Experts of a small language model.
Experts: 96 GELU neurons an expert, a softmax router.
Training: a variant of SOAP for the experts, 512M tokens.
Below are experts of layer 5 (counted from 0) of a mixture-of-experts language model. Rows are named router (the router's row for the expert) and show model dimensions 0-95. Each number is 50 + 15 x the weight over its row's rms, rounded and kept within 0 to 99.
After each expert's rows: "comes after" lists some tokens at least twice as common just before its tokens as in all text. This comes from a sample of Wikipedia text that the model never trained on. Tokens count by the router's weight.

# expert 73
router:40 65 56 56 94 46 38 49 65 36 63 68 34 58 28 58 38 19 66 68 69 58 54 43 65 41 31 75 51 22 48 53 37 44 61 44 36 61 66 58 56 65 59 89 61 48 65 13 31 63 61 61 40 27 46 23 41 56 50 55 51 57 47 79 66 44 41 41 51 71 38 57 55 45 73 55 61 50 62 45 54 34 56 53 27 33 79 37 33 52 54 54 64 28 50 39
comes after: "1", "2", "3", "0", ",", "4"

# expert 113
router:62 62 59 74 48 35 53 47 85 50 62 39 34 77 46 54 43 54 50 62 54 66 68 54 60 24 33 74 53 44 38 54 02 28 80 29 50 50 51 43 61 61 69 77 89 43 57 40 23 76 58 72 33 44 46 37 51 55 49 37 63 48 58 77 51 44 64 45 49 58 35 52 52 55 61 53 50 37 70 54 48 08 58 48 55 36 55 42 43 67 55 35 65 46 58 42
comes after: "\n", ";", " by", "|", ") |", " and"

# expert 121
router:37 61 54 80 89 54 17 55 66 38 54 45 42 57 28 58 48 43 66 56 60 44 61 48 60 24 29 78 38 51 35 58 38 63 45 30 52 62 48 67 74 53 58 64 43 59 53 31 51 56 46 48 52 10 40 34 28 60 56 57 46 67 25 81 56 75 47 48 65 69 59 72 59 50 57 80 42 75 67 58 54 35 54 49 56 38 80 48 42 59 55 45 57 35 64 25
comes after: "1", ", ", " in ", " (", " ", "| "

# expert 124
router:33 39 48 59 45 37 18 51 58 29 62 46 49 76 31 63 41 31 71 48 64 74 56 58 51 35 12 49 43 13 27 59 42 30 50 47 39 40 54 65 55 49 38 59 71 72 49 37 56 64 64 67 47 56 23 27 28 54 79 57 57 55 59 69 48 68 55 30 74 61 46 73 51 30 63 48 52 52 41 65 53 15 42 51 32 40 75 66 49 71 45 42 46 46 38 58
comes after: ".", "\n\n", "==", " =", " ==", "==="

# expert 21
router:47 60 45 63 71 37 36 59 70 35 70 56 31 72 29 63 30 38 67 66 76 68 56 49 55 33 31 65 55 35 46 66 26 30 50 41 35 58 68 59 68 66 64 67 67 60 66 32 39 65 63 69 39 30 28 28 48 62 60 61 35 64 33 65 71 56 40 33 66 70 31 61 48 39 75 64 66 49 66 59 53 28 57 50 40 31 67 42 32 56 40 61 74 29 57 35
comes after: ".", "\n\n", "-b", " =", "s.", "s"

# expert 65
router:45 56 44 61 73 42 36 61 72 34 70 54 28 69 29 62 29 38 70 66 74 67 55 49 54 30 30 63 54 39 47 67 26 30 48 38 36 59 67 59 67 65 65 71 66 58 70 32 40 65 64 69 38 29 30 28 52 61 59 59 41 64 31 63 67 59 43 33 65 71 33 60 50 40 74 64 68 50 67 61 52 26 59 51 42 31 70 39 32 61 40 59 74 30 58 32
comes after: "\n", "| ", " | ", "- ", " ", " ("

# expert 80
router:52 65 31 57 63 46 34 54 76 43 65 53 36 71 33 54 24 36 75 66 71 72 61 52 50 38 32 75 45 49 51 58 24 23 45 43 33 65 55 50 74 60 66 66 66 47 61 34 44 72 71 68 51 36 36 27 50 57 67 56 50 66 35 65 66 57 40 31 75 70 34 72 32 39 75 57 65 40 66 59 66 33 52 57 31 27 68 40 36 70 50 59 64 33 48 46
comes after: " |", " |  |", ")", " |  |  |", ") |", "% |"

# expert 106
router:56 60 45 43 51 36 30 80 60 51 61 67 28 41 42 39 25 44 55 56 72 50 44 40 65 43 50 45 62 26 62 62 26 37 81 32 42 67 52 54 75 66 71 51 66 52 47 41 14 62 78 68 55 29 46 19 54 48 52 65 64 51 53 70 61 43 37 19 60 50 33 31 37 24 69 45 51 67 60 50 40 37 64 59 64 34 49 38 14 46 37 43 67 29 58 44
comes after: " of", "-", ",", " |", "|", " in"

# expert 66
router:57 36 55 56 54 50 44 36 52 66 69 35 34 67 32 41 44 46 72 60 63 55 28 20 58 29 25 60 50 29 30 62 43 45 60 31 50 67 71 54 90 46 50 50 56 68 56 41 49 73 72 52 56 43 49 35 64 48 57 34 42 51 22 44 45 68 57 43 64 62 34 64 46 28 84 86 72 52 57 34 66 48 62 54 21 56 51 41 40 77 74 58 62 49 76 42
comes after: " U.", ",", " in", " in the", " of", " Carol"

# expert 94
router:50 37 41 76 63 36 57 69 45 23 65 38 26 83 48 56 50 42 58 47 49 91 45 55 57 34 46 59 54 56 62 53 33 28 78 38 31 50 55 49 49 55 64 59 46 59 60 40 35 86 56 73 27 25 22 42 45 61 46 59 41 59 18 90 49 61 40 56 75 49 49 41 63 56 71 65 43 61 82 43 36 48 54 38 50 38 61 60 40 63 46 76 55 49 48 41
comes after: "\n", "\n\n", " and", " the", "- •", " to"

# expert 70
router:45 14 63 91 54 48 45 37 58 37 69 50 38 52 34 56 36 58 64 65 60 64 29 55 66 24 50 64 62 56 49 71 36 29 61 29 45 36 55 59 66 47 34 54 65 66 74 43 56 72 73 59 60 31 25 41 53 56 40 75 38 49 36 52 49 71 44 64 36 54 16 52 50 24 62 61 45 37 66 68 52 30 79 56 44 51 58 58 42 64 47 29 88 42 47 56
comes after: "\n", "\n\n", " the", "===", " and", "=="

# expert 82
router:39 53 59 36 73 34 53 65 63 36 86 68 45 47 55 49 29 45 54 43 82 58 54 36 46 55 41 63 43 40 43 42 57 41 51 46 39 72 53 42 62 54 79 68 83 42 85 51 26 39 77 74 31 34 46 35 52 50 63 66 27 59 59 42 70 31 38 52 49 87 34 46 38 53 64 60 58 49 48 49 39 40 47 65 47 18 42 45 43 66 29 67 75 33 28 61
comes after: "h", "k", " K", "ak", "j", "u"

# expert 79
router:31 68 34 43 40 61 33 48 67 42 69 43 34 70 24 60 38 36 72 73 58 74 53 19 65 24 30 62 61 41 67 76 44 54 38 45 51 65 75 76 69 57 36 44 57 42 51 26 48 80 63 64 30 44 43 37 38 63 60 44 48 61 45 32 59 44 43 38 67 67 45 64 70 29 88 51 50 52 53 39 44 44 70 45 37 34 69 52 37 59 37 77 71 45 45 49
comes after: "0", "|---|---|---|---", "\n", "5", "3", "6"

# expert 107
router:74 64 60 53 50 14 45 85 66 39 70 65 36 52 40 46 41 48 51 54 59 60 67 53 68 25 37 67 38 54 40 47 13 38 69 49 40 68 50 42 57 46 59 69 81 44 78 52 16 60 57 71 49 45 51 13 60 55 49 51 57 50 44 74 49 65 53 47 45 53 14 59 37 36 70 68 55 67 63 48 50 43 63 45 53 31 63 46 44 83 35 48 59 31 60 54
comes after: " in", ",", " of", " |", " K", ":"

# expert 98
router:66 48 27 54 49 59 38 36 62 38 62 39 55 67 33 83 24 44 65 57 51 59 65 45 38 29 35 55 53 29 51 38 46 32 39 53 32 61 76 47 42 46 44 69 44 41 47 51 43 64 57 73 20 56 47 17 66 48 59 88 31 62 41 44 80 58 74 43 60 58 17 69 32 44 53 53 64 76 46 63 53 20 60 62 43 59 53 37 57 56 17 39 64 38 57 42
comes after: " B", " G", " b", " J", " L", "h"